Below are experts of layer 4 (counted from 0) of a mixture-of-experts language model. Rows are named router (the router's row for the expert), gate (a neuron's input weights, with its number), up (a neuron's input weights, with its number), down (a neuron's output weights, with its number) and show model dimensions 0-223. Each number is 128 + 32 x the weight over its row's rms, rounded and kept within 0 to 255. Numbers have three digits each.
Before each expert's rows: a language model's description of what the expert responds to; "comes after" lists some tokens at least twice as common just before its tokens as in all text. This comes from a sample of Wikipedia text that the model never trained on. Tokens count by the router's weight.

# expert 43
Table cell separators. Pipe and semicolon separators between numeric cells in sports and results tables, plus dashes in empty cells and month names.
comes after: "0", ")", "3", " ", "1", "4"
router:114139134143178142103099143163073127112094141156183133131147098160135122050106109113182087081164160122136101112100110180143121103163143064190127112183099117110125158089165154127070123130145149088151110117112126142141195121126136132132110133138106089157111148140201098090195119104140106066141173079157123175168095132105109191144115094111140127124149151134108108144152162174128102133147107042131074110172160057072154107179154171098061144143088106146158152106120145102120142166087129165174135166156141174123116162142198089126111104118092086154108165097113117178061173092204129101067148174101105144131117137157118181124167144101121143089102089147167146109120102082133173158192
gate0:134128131124165113179123131168112107102131129123142134119145155122115128145128100131111143107109078145170140106114086112120148112124127153149155098101129119097145121132065174146126135113112118123152156028160106135099126140149143078165110129122172080117089133045118131139200113195108136126114153142161122150190129067094140117089026136097078157123123070130115074143122179131156119120106158058129173119025082168153148188182151153128144093164132124133144060140136042123172090150090119148126192094187133166157053129201130116105167146073129115114121178125127130120126118131137169122175170147161038129127109108127130114111098129127064102171128097140194074132100138126126161128141
up0:148104126128187105131146145186125106130112144128116128110151127134080118130118080127117100103129048197138133082132116079138130091140126162144176115121103124035181110137107176144128135139127113154129170058136124129099117142124137085220136146127179063098101128092114104117231127162083148133103190130155105152179137092136118130065045116111081167124119105118124119140131177112160116130074171102070181091063059125150185141140140113146118118144113121101137095135124071125183087146088124133172187094143172129157047152164141111130173138096132118149127152112098168128083127135121147125177187168157055127122117111127126100134142125083098117159104084130154038134119127122130156111159
down0:122112132143176101059149032121191106182126173112109141131148102121106174103114038103109174120168110071077064153092094132131102066139122128083150116116090159141122146113110166131133119127134138151171162137108187077168151111110159100130116125127099141108077148156126132132128129129066168118141118119128106110067109126041127133118121110132166128132103116124130185090158126228112124101122078112176130136145178098155100133104093140133129011089137139071009125148129108127120096166134145100192121048128131178127127180166150170135120107167161076126116138150128096162121130179118159185133122069115110091159108152137109141121135101147116138130156091114131129119156132148111163101113
gate1:147132134146085158107148157054118114137130053156157093126141051139140141139138129123130139129085142104136106184107100078120131127117096022167063115128134168127189129082130143149089131083111126080074123149109084142087124131127170142139135169122117135130154147172106094036125121122184152132165102143158038143104036132123135119130133113093191127138131136122120090160144112064140130142105044110118201112084103131104123132104121110135068118111125120126128102174112137123174121153108055091070079151121126212149107207177149076128150139133183148130121129086091162156126153126141166138085102202111121111109167157122129130130179113137165141135114116136170108187103120132106133092096
up1:125127121068099182127136154088087107155120090163185069109088163125166116118163157104131122107122090115132109152123094097134107138106096077195132110129128129080160122111128193089098122115163174139108105122115125082081180186158147132131120109124123108118125073175130091064130134135120103143137162163144109153096069156099128159168102076174158131140158132116163128126081133121117112108104067124058143106030133120088157129086146083136075088126130149153122143159053198141113131155059144175136124091117107157128154190147129149138184142149203143187095118106128084135195122103164188126138128175166103104132173150116071114116124127098134104146107128107190092156079217141083101092131
down1:147140102128110114123154121088115126118159156092131171116170084125109128124106107094142131123118039079126119139056122123134124130156128171118125111072108136142140138126165134118106130119159095130122094100095064103131138152119151065113126131193163127111152106108127081147139078191123175150184088145149097111106132175116113124076144096051086148091176136118094099126155000114211102125127110113149133099111166114158155175125127139146132062133058103081170152184066130069104122139196120152123106133194098113172101092128160110093128120077127137063140162139152090179129119148126175074109171172155133102128143169127101098133126055108058089079129178151114143120134129130144129130081
gate2:123108126193136121129044145145149097154115128151172156189130136118133138152174097123126121124098097150067110163112178161186122130120035063124172155118121145097104116145190169076130134153078128151134150130105087136105140110127105139099085185090128122110137107115137153119105130083145155127116134085142195131084137090144141099164119097087080139184127187092093094133121132159136131120170150146111119148135203124152077128123124131126146052216119063132125116117112087127094136125085139102184090128098129125153131101146205149076163136139123160182163136153127121113121122134133178110122126110138087143085119140108147127069143149125208095137049187138120146040099187149197092068119
up2:139164129051167128120132111139134138096178138128057119136108148137090123184058120113128128149148133118153129130104080073115124131113154151094088116153116120130124116133062072087128128128126130133074036143130131127131098109128139120136148112163115147138065123187147138136176143162052072111156122141120041177190119128145101117119198135199119147110139086128124140121140107062127106108125112125105125131104121153131151126103112124087186143000138166144141140131118168137122139146201124144086128058151162120139126114138082117216118143128164104098112125093133099150117134035085120140097117152125142097119120139114123079128127076167057181121146094179134096209186118111108164128127
down2:109133147134112122130167131120120124133096105138142130164048185129095158095132144142150206144106111158126128170089128130153110158115132171107145124065122125083110136082113117101126109101144129105145158120246255170130139111165181169145144158146101057091121168119105091180116122122091123147127164153116125095130155075123127084129118101144138129127138147121166089147077119136125115144183116164135141129073154122101136214102050135076187125153128096094138123121116129165177137131091155105076151192113178150129134138084090129134108099134123126081118144133119130136131131123135102122120151069131123220127123161069145116155097113127152107128030128190094186073125150172127144191143
gate3:118129129096141135130087125135129066058168135111127027135151110139152169137183127133108165103140119113165135144151084130085151144131096109133135147130058109160132157105112154099137158179128126053117141070127124163121194163131103147147119088118190072095110106137173138142124058124062154121104185146135144063160065128143147136138113120180114085158080119151143131141120141159135164131139134126076159132156071138166143123130108126129143127125154085120145154133120171118118141248111138156068159123037126159056086130112163151153200195025146134074059126133133113110157101122126133149136129078133200151087143141131127162122131132081116125156128140185127086115125125140145112107107
up3:141120084148062120134174139123126164213092128133138200111137141124107046129064103131131057130125168203070119139144144114130040098089142128127129111141154133085116124129131060171144132096073162166129129193138138098122092044128139134111154166159061181177156157133110128134126189162157091122173083108112129154101180150137123138100172123128143132125129167111106096117135130112125071126135120106177098131119130122094133129111146123153111119133121167138121126122106099166142120063143133073221102095164204107164163141144077135122061071212119151175142113129098129124084136132129111096128153162087092112130111131125150111141116155136145127071117100068136212133145129076079124153136
down3:125136094155120153138140187165124168217128064086134129073119127146155135053189113138115148112163129091143129142116128140076169102132076116151133119096133140250140122119124169139146160095105080138136102185154066161145164163128109087083107123154190130122122086122119102144118110128096127151135137120119118121129151180175160132138117109132106133122129144129102117123132142104108162120128134039112165079086105106166038129139170124127135138091096150107053143125101221131195130138069126161134127136125119255137130127172127153129119124084111121115126080132116113142123127112109128098078098143125138143124145115128070175119047125204141143123173100109139078090103062127109138096086
gate4:157138108133124186062134105146165129139057066130123126136145131123113112095123133126176119193107055151114142139135150133117128150159137160118126078127126094106170075165115146114112029108121115159151144117117104160151148104118103132124183128098169123154150144137130126128138108114094116133165229176128131081117115105103146170162116144140124124153160172135107137081061142114120153180193130209158091139110115035125131141095097196162129147140075130111160142125126140178169110112045155133149120127112153155112186152121125092132058190074153074129039111136149151135158115170195153119092139125128094123110092137134099122064162145069159116108120062135094154118135083135070106121167
up4:130073142122132121157069151092090138088138131132167054180159127119133169160126145134127115083067124093158128134197160090127100150114122133097129152128128152169142138144144126161153187132143133170122120137148158153128124214140169118069128108128130165071086158145120192106113159097194110111080134049114127144162166148131068098116097123152083146119112104147108115113122129176146102100129121137113143184138192209158161124142138068113127061082173147147082131128116109090143143080172093100039089118124133129161078143096145136077222138133118158142224069158132111091069172135077133147122135169110133077159163126079123123128134096168127134162123166130093167107117149143156128123089
down4:120195071085121120081135191093071123102224141122114094135121081130139099091119137122172070112138139143125134052116119086138120131106130134143090117104162102202092111123086128128136142184146142123135168173190165135112115090098128095088139127076167100147136116109161117082111174134123132196133148136126093095103181156115134153150120138129132127133104147120092068135144138133113125134143134177127122128159143190156140096161095055159131129172147115135126120138127185158181060038147166124115140133161125120189138175127125119146121121128100181155113141086070144126177147171089153130149178181138146140217144159129156173169132124127100056109160104061180204128088094122148122102072
gate5:136164115149235055096114127115181149097088182145129136126143110124102163122127149127131119085154192151104120145172137155171179128173208105117156132164129130106128119124105126128081123124129106129121127120127148139108158133148158104081097140126142090125162141149129164123122172121104137137105120123128124145137194130126132148156126122147021091113115198084121179079130147124050097113172132108145126138080152093132100096150191140157117157137150140133190134088143168131218127108124098090155128165120126246184073165155078164094150127105154080125125142140055124079145117135174129103123164175149208106171171091166160123080146092131121135185113103100125140164125106097109096085144
up5:180159070128193121150099135132125127135052129133083154102126127125100194126104093143076064115171178173111120143189123159146148152192116122131148121171125147127131072091107204178128176128163121121113121118105138165192135155121165062128140130129131112168162132143130128148163110135125085156096115063126127129155185132118106145125127105160016123148091143057130156114138128144035063152172113075125141204110144109170098131127111114128146107131104121128173119060143115105152129109149143124130116051128129173175104138206149127124160119153132111129125106133145126177143140133126206124126165130136189134175126138107134128106110106133128170129084072099075172153149071117068124062139
down5:172098127133130130177093118104160105127136124133121138153124143077135129136114129119132159079083135126099170178140127130105198127183123128125099116115113116162094118036107168125175125156136066158128123172097083124149154087195068126130137108127133126148132118139123140146162138126107131129092127128063112102108130110122045133053175093160132139143080166133111134100161039192082132127131106100127170151194144134125151155119118173122108117014111108155136120126087131115071139150126161106138125092142132129112135013071110091094150122151073117090167165133129043109121139138124132182147148114092149177120110167144069075123123116178096048091136149173064128140149127126135168176118

# expert 4
Possessive and definite determiners. Determiners before a noun, mostly the, plus his, its, their, whose and possessive 's, e.g. "condemned the", "Burgundy's troops".
comes after: "'", " of", " to", " in", " with", " for"
router:132132158124137142149125150117144125199150118113157124136121140178149126104138106116117207096142119173095176042157134138174156069182186172117148061128099095114103134121107114084078149099075143109098133108145094158126123080148105167163114173139096148086168124109079090115125127142114051142177111132143119123116109199103098176157134149156144137117160168136115179119166164153130136151103129127090171127159115099124136134105135111110118124179152148120152116064125161162109131171151140172119111145129205112131095155053117151139144215086102186083102176080124194058088112092086131092159120096077102122102183136134138131144162162105134040155112193129105156131108163098146177130185
gate1:118166149092191145136104169122128121166128095094125103135118084067143136109199121126065104123149117105138136146154128118112104160152071086161125118125041114154073076132134094185131127118126102128142074101121077137128105142072090170114109095150105119125141130162203136155196052107181107134113147110131066111107132184142054103145107006123171123090094120150102129069126143083152135149155096133129124129131144108192118130210123082134118099071145161111137145146119141114125129128157175083131034127127131156125177162098129135128144104164139130078183176158091122102124158128141125099127145123113124087130093212123116157115148103072128073184130119128151131135132109135151147135050
up1:115126154081133071084156103118140133147177099117131136109138152223163146111088116131116140123089151138123198128083087156077101128076144150117123127117093127134074167098101080104090129192123125154158136107188155132110134123181139129142079119124128146125144176159149159125166129111147178059245112084143126170144127081071169102140131119126091166110128119136127116126084118114138116132130113140147118177082129134093075124099140102138167136112161121096101054133133190050092137134090122081081155104143116162255107138136177167093078151141121107110155112125139134102118108109135071127153126133128158146187106057087124132142137121103147119182173099141128117185141104131068129051127
down1:091112140131139120131118133167126113148122146139150135170097113157109120171127126089139123105170157115104069238126161090150097127137119084086100078098114169109129147093109135138113145163110121117149136163143131154210126166123124151180125180117102132123126102064197170059190124136155124136156115155087069121167085088140149097112174109172069104088106124057151147157144160089096145070145096098129124168070105206148076086062116160151147110167109105112113191102082133140129160128096092179145063144148093130118121152104082101166121091165143071086149128112124131112160091138160114129178154073112145105136052058108137146107141126194126170151076149115151147125085113139128165130170
gate2:114135136169125139111128089140120185136122157066139171129129122132107098096100130196115105110114128156158156156123137110139185146192093185150141135128139112083115124118121115131108124093099116109119103029093119141125130217127122131155120128103109164159133124162080134119160142138071122145106149172138128255132147145143136121156130061090218051100141163123159150142143125097129148128088188122059054126125109129166186131119099135210109191132091119133178191087152134136138131137132167125114145142123197076051050078099128119121116130116119139185187117128156141134151147068103116099095160126124129159120160163120110143138135149106119119117072138134072149160123142124115165083110
up2:127153170125111131128139129173155116189148152130098157150152121128181149164107157116136098080115124074148154198118115115143158105137145134097112141120185142078175100052121142111128164125114107124172120099116110147123147184128115143105127146165131122082097110131131116103124088118124148154099090145105144128164092129138043110151114095169141071119115123084052168134126113083130127180214202176059079135162172145186171206103074177170139122124064114112124098132131145100116236114119198148101167157123029112117131109113126094132112122168113135128139129088085113131106089131087164063122092125140080139131140153051111195127131122129134148153123114133152109073083129143112165157152
down2:021098137072108140120136085132118193072130130133104147079143122089141164136136068149109106112094113074105040113174067081104154151135120143152093104163129118135148177134202124069121159126139034156132143125145112145220126108099126176119125106123129101112155137160159092127110161075129114081126109091107118115179114199095134171118126141165106088123109138134133115120131123190037138150162109236183219129118133096119159133136106133139130148094120126128129134119182143174096154141069162108123131133150126036089143123130121145105116089108102068127110081113106149071121149084124132080128114167097158150125109120140182106136130125125147125143091109130124153151128126135075162132128
gate3:142144138090205172120163136115109205134140141111129102163120152161134082128191119114047159097119150134050135127076100117150120130128111171128142136150103083142146083164095134139117196155054125097084144130161045091131048111077066058133171111126119158112067137124138163157128107138160113058148104177163176174138120166124136221127133098129098167178149166098138135134126148140105113147117140130129129155166134113139125123145159103143144131126140106194144130141154222078082130148130083180122093114113114118175149176112184128103142130056092068138089149183085113076115155114088122148153104082103117043109125117153123130099127128140145108108131161134117128116131101125180117129130
up3:136100114127133117113143115141130110138089162108150165125143095128127165128091152113150128188072127165130119129154177103087129105115132077130110121158163133108121154155096115167124066114140043114167174119125120096151182144156135142094124186134215064133142049130144124116117183091063190143119175038125129128180147100172244111089174135191140093089121088150118136132135083133180190108147097135126145114128094117078131075125120133116107169124104149029124133139076140182136185127160138063148149135151138146077114071158105084211115093174130156129166100142117144130137095143134139154116196110154100166126070126160115120186110135148109124142126130118142118127127155118118145118156
down3:124115127196140176149146136105156177178107118118171105125028111154150096088130141075148123103128126094086186128106120159122121146121125155117119088170114032141157091109087130183105167124063161129133100136122108135170141083141138133087099121145155170110133116105177135080139155089097101126123159111131155125129113150123123122155147082179093166100149127092173103128152134123060169131086077122144152137069076195118150106133142140126128087077109092126136176131116135127129127133172129095081082080085163142104155196126131133137114182183150076046137141145128134139207128128069128130230122137128089091128134148219127113160090067093149138181105161140117085153164142126107117096153
gate4:130133127122124155155159107126172127152126104113126124119136157178205166132098112121112229063098122180171127085149146163131190103165142137128133134136174120121119141126137084123142131121130138142145158141130112128154128162126124218168085134111152103107157161129142114171137132111117113085162197103198127061125110154158159158150100107135102112092163122139109236124095175139081085159124165132153110120058116146095210121129060158060141109154138184155135131111139129144108122083186095180177156130130151109117034064086125086184085223132167201123139127101125176094155131144125114112170152136121111122147165105131132125119143127125141192073106159128121158118129161102122147134127
up4:099133166113127158146213137063159176126100157085085130108104160174207157057119149135085195039096103125128118062122196170118149102121161145133128116066160049113132106129123078135118124144143128166130146099155131120191155139143139180148117095140141130163109130140120128168110143092122107102154174059170144117103117160152127168160104110105160121148158156173113154131076195144104162109128100134126120118085105123121215122152134140122126118146125146126089161108211159141124125088141107131200146143095128092054077109076131113138130222117139156092126140069137163088127094112124114096127143105115126126133181090139167116159123121151148199119105216126156122165134126107086127115121
down4:122121081114060125155148078096111084123135171128129146118086128142100129161092148128131164104137087151149105100155135139132148187134122145120112173090160142124138236154111164086120135118181129129149169114140253086168110124105128125186127060147123109103118115175114103124174172157103145096194187101148126091100125074130165113154102101120127153087128112133182195124113111129121106160153135101073114113095137154186133124139074116100142109123127164104100092082111171092126118148108135104128068064122108116085075114118129118158158109106189139118180128115133137204115116121121145098110179164132160107132160106113164121137051041103186136096105134113102149142185035150095149148159
gate5:093136143131145121198152137136143175129128099168142086168172109153130110115128128175112152120162098159140123108188096140127150115152095122090086113122054169121148153073081133062109134150127103105089151093142148084109085117126152178117106126146075131171186129093101131048122120078168132171132098139129040103075107166139150193115156116130152124149170142124119142148114123106132161139124119107117109184150125083118122101126213139098108130075167123152146105073142140155136137235163108149216137124088173197200101077108135106136108100089128165137120073143124108122123122124134137108185106130147162153096117117136222128114161174099173024132128118101133103121120097120148108085132
up5:121195150132201117124144143084125085123144090123110124118118158095124105127101134126110129105087136130112161170112133115106159131117151108149115116126195081133142120109111104149138121132145099114151134135065109126151145129138087110141178128092157135054136102160127106102155125097084116120175058129158083100159153126122052114126110123157143162132081117155176135128126163095128097113109147112125112146070114055133075120113054094109154081149095109116095111165122199055120107071109047201038117163152131122129120192119163231175131130153079130067109091126139169118095151077132099129128091162146046158134135156127088116139043140156109150143092101143128183072125157112071156124122
down5:122133129139077187160160154171130038030094111123082155117130122104126119152128184126103131118086128119074146082112106084200111125126076109171103133108130154116124174110119143133126135164125118124089143117164035065048114179113111105098128101159130115142121138096087175133108077079168142145092185115114146106088131100094146104118110114111100107138154093105109120153152105125131050217104084102146100107158135147096129120099126081100108135096093119108133092152198121161133163197115164082133156175150125133105139087137123116155140128131188102185184098141130138111140130138184122143079166130128154129107163115127054159182181148151065211133142138131127141123180120143103158115078
gate6:110144107118093158151144086127147120170138126135070136102136134056127170113150120140091113131136115177155176120159118165123127179110163176132176068128052110129150090121044096124145121111175130136080091115195079177119119060148130139127136086127049159173114100136106076130111136125095121180149135116159151160091120104128144154147149138127170153109177202121152142124126158130116147109068068120087192076116164102127136176088133066116141096119110189158130167198160103126152134151164086115129120138175149103129177082125125093220135218141096162092127131127153144140113132140094062132135143115109109128121132139205112069099180123137139101124101122157075177106144068141146153091139
up6:139156117156128214119203122150145140120061118129152183101147141107096171091111176126152153133131141126131178087074107122087093085039149207079154071142124132137160121131099129116128119123130161100169043176145118225093077123144098167128124104112093152143092091114163103076116105165155098125133079085125122098151077093157164153194142133132091092170213131144115152128131177139071076110135083127104168109123086153084133143099131097137168150174118149128097181131178135152173131116192131123128088131167129101148150071161129160144144152139121115124155138104139127122128103132105097161127155126117110152108051108177132119084137107180151157132198128159141206097138100110141147139143
down6:174126094118128145211106106082150131209093059146154215117100112146141162116123109156145122124117111206125160126087163105152091146042100135107125160127143093128084075144123110122119157097163225128140122109147129122128113148133138113128125082131016193118177133086127122112096115096139109149137121167126119126157151140126136167189149137185154069123157113094187194122157124129125137114135102132114179104135152105145132194076142122149120116122123150122111142164143096139192113127102119129149111198154091124139204164122174089127103123142125054115080162160132170074119108103097112145149077097156120150223140120189125069087128114093124140132164130104110157099116081121144122120143

# expert 46
Digits in codes and figures. Digits inside catalogue numbers, model codes, money amounts and address ranges, plus Roman numerals, e.g. EMDX 43'5'4, SGT-15'1', $5'0',000, IV.
comes after: " ", "1", "0", "9", "2", "5"
router:165122100153113133126178103102144153125162112107104127115095102158146104169178106114110154152112115125142176037160110117129064168155106187140147153124141129090156117130113085145100142091105116155077170130117118124130086145142082127093092091095143129102107196126103178126128193148108148176104104127245173119067141103127094132148067130139147109155140136140148142101210098105123186127132114191191109119090133155181150104066160110146098068129160215094108134056120091131121160078152158160135126129133135157146160135140068144147148160141163140123067201125146124083162165109119132106135114128168114133133144178111174168071145173063145147139168110061110124172130146114131101095092
gate1:144138130125108125079179143161162115144196131152134145142125144147169156132115128074137139159141162081127199090119144097141152106115115118122105203125087122142206108118126206166114149149083146126091135125094048229136146153125128157149129125137094108125101165139182159116155122127101136162154119118185120099085142130161127152102113148123106118130055096172115106094148156090144174119124080097119127116058131112143135066047156144108108060140134122151135112079127136212110133140149131090141121026149135160124102127121082117112084114128131149139099105156126064054171125134104032146086148116150077091160121074181166149145154177110075111142116158129131147136129133126192085143105
up1:050119127103169127147050123081064134115133136089141077116134123126111119104131144170137202141137083163137111108095102143076125137126170144126179076132116112121109155113124064076127061095134106138128119126137179130114128083128098124132133122121121128126139043084116081143128114168146100131071138134098159176170102099132126121123129115127134128161181141095130131149116112244128135125143164158136044155117131109111133167213094128128165117112131132088136119149193137061133131122115131164124186230109125120200133119134177147127156151132081125099143130093134154130104141129179235111142136132122153164122156135077084083105121097147145131077106130129075102080156118127042186129145
down1:211147136174137165061112169106118105077137122137110143167127072105058109094134136133140142119133125183124179127127136189170166142146137129136137123176133119134101158129144109104075067151114103108145151161136126085148146101165071141102138120120138198096098089123097199110128052118162171110082120135125134130117039119114081138129137147208122145127148130023109141070139121129124121109050111117136101159166082188097175182159150180164102125122130130182129144145087196124124168119182142128150081247111153114152067125164165151114130173120123155145143095121137144112100132068118120133081106118126127138134110162126072141162177120154156130105146089137125177129114131123117153136104
gate2:171134106068138153070132120115100102151146118131144139090164134151142115143105205128125127123050124173094134147216096080135082159126046161156161143138126149086120087081171071127115158139140072222118115149135123175119192147140051129140116130092130136231139170117210142162097144125119139150129129135135060119142105176129092131091128109149176151181124095206146163141163120114132089144173119145169142128115099183167136173098123126098175074141130103144124111124133144115131160142138126130132126131123119185116112145130124114104139115153143130125157104116155136143138133107141134133086101158123133153143145137122112097040099125115137123137165132162042213133082172022124166132136
up2:056162193177147121140127156138217128097038130150088166189094075005119143147081097128120129119136127084117189113104147130112162143157200104110129127134172081141128152179126170139136147133127157084124129115126127180094156133114144121158152131126116151083124056133114123092240106115188146119102129108141150112146200129111125131159112106106094043157146140126133090117115125138120139127139125110149080102158140074114132163165126112119122137048141145138127086131113143160155103131126133134101130062158078147129164135126174111156107138124095146123127125131148149135091134151086088125123169118058111121120135023113113138129129126118084137136140161099164092102136135228148153173146
down2:114142122179089069095125239186089121004127144127127131138167108133166129037102143118127136138106170089074132113126110137125163072152113107117127113127144136060126140156134111086102108108088153080148104142170124133115131127179101115028103132033169129180187112116108111157109119172128131128116071155185149126094139181095132202109124154157156159134120157117078100123103125164110107147048160105121124112107103127124123115111132211127080125148125090089113140100135158191131176124153127153121144129075114150117094127125083164080164155130131154151117122110161169132127092090102163146134117091120098129108127087077083129112147129162093126162103126122186094065133099121123128165129
gate3:127130082129106172119132085087127149118098125143124126113131113147128111120140066098136118107196172100081123108126070136130096127115174191115098104161082075164158112098136138127059124073108179133129141170142141126225128176098128096117081165111130115101147126141162119098133112130044078215146080123144126085163143157157162118139203122136146161179156134107169128114133143133116058091120110183094122130128081120113150135113135139128108106074100124133135101154123117132112118126129136186144167145132255145130129154132196142129118169191095160151146102076141091112080123194130130126025145116152065125120168129131138116193113118106129167108121119132136098136131147124129138134127
up3:126133086127102172121134130048144101160173125133114168135082065097037095112108127125158106210153194127118158113164071100088126125104084105089141099146124131125098146064159185151108112121133137131008118148127162105145085158110116145103116152151067130124117142130099172132123145123102090067098107136132114128135148096112150123139170111153129115135102189157132130064072189158129132111119113158112105131105125126126182209105128152109115128124145127105134169118193156120095134103140102139127151086192162126147181153123144087125153129148094181143139129132171074131126145134199055152139126126154132154009131105124073124149152101167125129082116101146086149142163166124171199159116
down3:126136087121165175127157115167124112138118141115140157103123112119133153125141120182133107142054110115088172072132160123140153122088045171087102173196168128150127116116115200115127199109088140147165185102123094089094087132142106215157091070139123126159085102116084209194128152107149171129111085124205083120106097169106148111122106099149085086122159119094124108123148170113105144118151137068122135144172077096119137116126105121130144108090124114127134135155109074116153104197144132166121185065104119156120143112191120067157172146101091120119119092105161177125140132105116060131126095112148122145126150149159137113137104159119127079142098130059124136024104171095107085139198
gate4:136170137137110131129117142168098158194119109167120105101129125162084123120173114111113108054090141120125131139108152130100082069137112148174140134127115089129138146122122081166120100111105129124127122092110096140149138161132116151120153198123217015174129140191100119200132127177072149149136127115133145131113174190107074126165130053198151123194118122117137181140194086087122148120133213107149086123160145112110164180133141151118155183121153173132113112099092101131086134166127182138151127153123145128131126164079107146174099105126091035130089139154122120105104134105128117083128141124196116037128151178152094132164186065120086133121130180095111153132118109126074110134134
up4:128131107116195163127162076072138123092154104055140137181121138117116132118042182123127139153150126128061135132143133130112150232139150115118101126128126128124122136115135143113180149138132132154144145150205139128044106114093133138127137107115087202118113099105134123097129119072175118120141134070125120150140136126120147097046060230083145169160171113166048129062102203203171103170139093106156148154084139143140128103162124128164051099120082099135137135132174131094164128110078111131090144120139138110123125088157117132067090169134157184117167126094135153131167128158109125173130132180066108146131122099144097122159105125125133090150147129122209111122141161157149152152134
down4:167121134125133119070119170079122110155135108113148125145179133148165127122156067109169161130127140057124059152168141116131161138064146097139121119183140130103103100184129051071097138148077153147144203095186166120110118118118080149109187130184136149152177079102135134147135131089131117042152166144134161165132157174162100158153093118101152128093125083120123107126114175119136156151125191138154121083158112087121143099183083143143097122114174113109116153166173195146150137137124134131155124167136155175122078102144129172111147130124185118086092167111088096089135140119156191041193112155134142032196126079132138103159129146094175146126129094104092163127129158128140181163159
gate5:081120088203144168058135102057131136127088142074109161128126139117089127084187200132133144132139125123151118125187101124157125113143134123156182164136125078132141129139145109136097126116129052147149125118167132130107119142079116150161128104080191158157146158094129145136109089108095104131114195113129131143135087155130102069186138177122132130115022174101145146112133225122130138096127153181109150108120104147146163150115097046134102109115124132106121162138120097128112113135095158113096114135113138128078126129165125083125125129100136100133073194091128135143128135138149163121126133161127112138181105127028051100113119130109077094150146046170157125141121161128181000132106
up5:163100131131109116082154140076139174150170130130142137120120152124134120147106101127157193128134118165130130171166114124091125112131106153156092163158128138067136127166129158125128137137116158107104083115116066143088098101155151107123178108102178126090119088111129088108080107132133140152111101128150117160094108127127122096074126179079145178093136251106084202079125132127142135125094101167189074132078186127115050123106078130186125158154137153104143126124079095033069117104135132185163132170136139115157164109106132130133140173047201166129153118126103111147074128165111108121116128176115146147069069112114179098128118064138113094140164151068120128085124061139118163142058
down5:098111105189125145125127128135159051060141129107113181127122125107139185174090089135127118172073119117191073109118101109128090109133128149120113165135193100203127117125131098092127141143089128108097166129042156165152096125113131126084155122047134112121125121115141097107098113143134107131116118092112102130196116075085105192121083160081116122140194085160131064107088203183144064201144128102152129104129121180108139131123116173072113143198120120186138176096095151125124124136111141151169123107116103158037104134126131158145130105085133205132161139128118101071167190117160057097155129132117120118120144092088111068114121111129132127131145082097122113130133131139048158138146
gate6:109113186159109078105142137139151099122108108054073191093061091119155146110131140174115131148139165116126113081152126047137107131147127169143097114135121109121131118159110145142105083098117133147152102106199107115154137210129104155117065189133134169119126105157098175122219128121114127107066122138132146092093142121114114122124101165172128050146149120162114159088152156103167121161122111192158165137124122129121132122049158192142053094121106225096121186168094149129105119199125140127169109149135138124124156135139129167119130135130164111126049099121139205138138079135137107123225127144128125116123106124099125155104173159107164090122132206161094140192144090153146159125150
up6:123125107099140155136099124115103104136132155182162073157251160100110117141120125092150112097100106128121104151129151189083136127126182084104119134170117163147127148127110089071188142170168077127095131128078147119119113138135143123134159088123107098135109160073151096137047147121171124138227144099112090139144143129123130115155170117093132220098076119111122121144097062138091134084188152078088109135132132127069107167217128060105209164104147033153114085116148121116149123089128134117098130114127177141132091126108177087143131147103100169080155141105103110096085169124103143142077109125123139164159142142139134102169088101115117153136174060075129124083108136129125089137109
down6:128047125162097141137197121091181111134090128116117140103170115112081134160126167191111139124068121116133122129072075120147165111092106109164119105134127124145130075152140127096100167107188109129128136125138041142109052073137127200127121165118126121133133120181145120134147068074099146127126153103147128126157126130111155248166141094073104109118130100201129145117129132174161108128128159103132169118137146160122165126121097190127099064134080158110130093118144157133120154118181125134128085121126126152075094074166165142166145128054142106156130117227108114199121086160125090092135130116060094067145095117138112106119124105079098142108128200128130136182151177109161129111087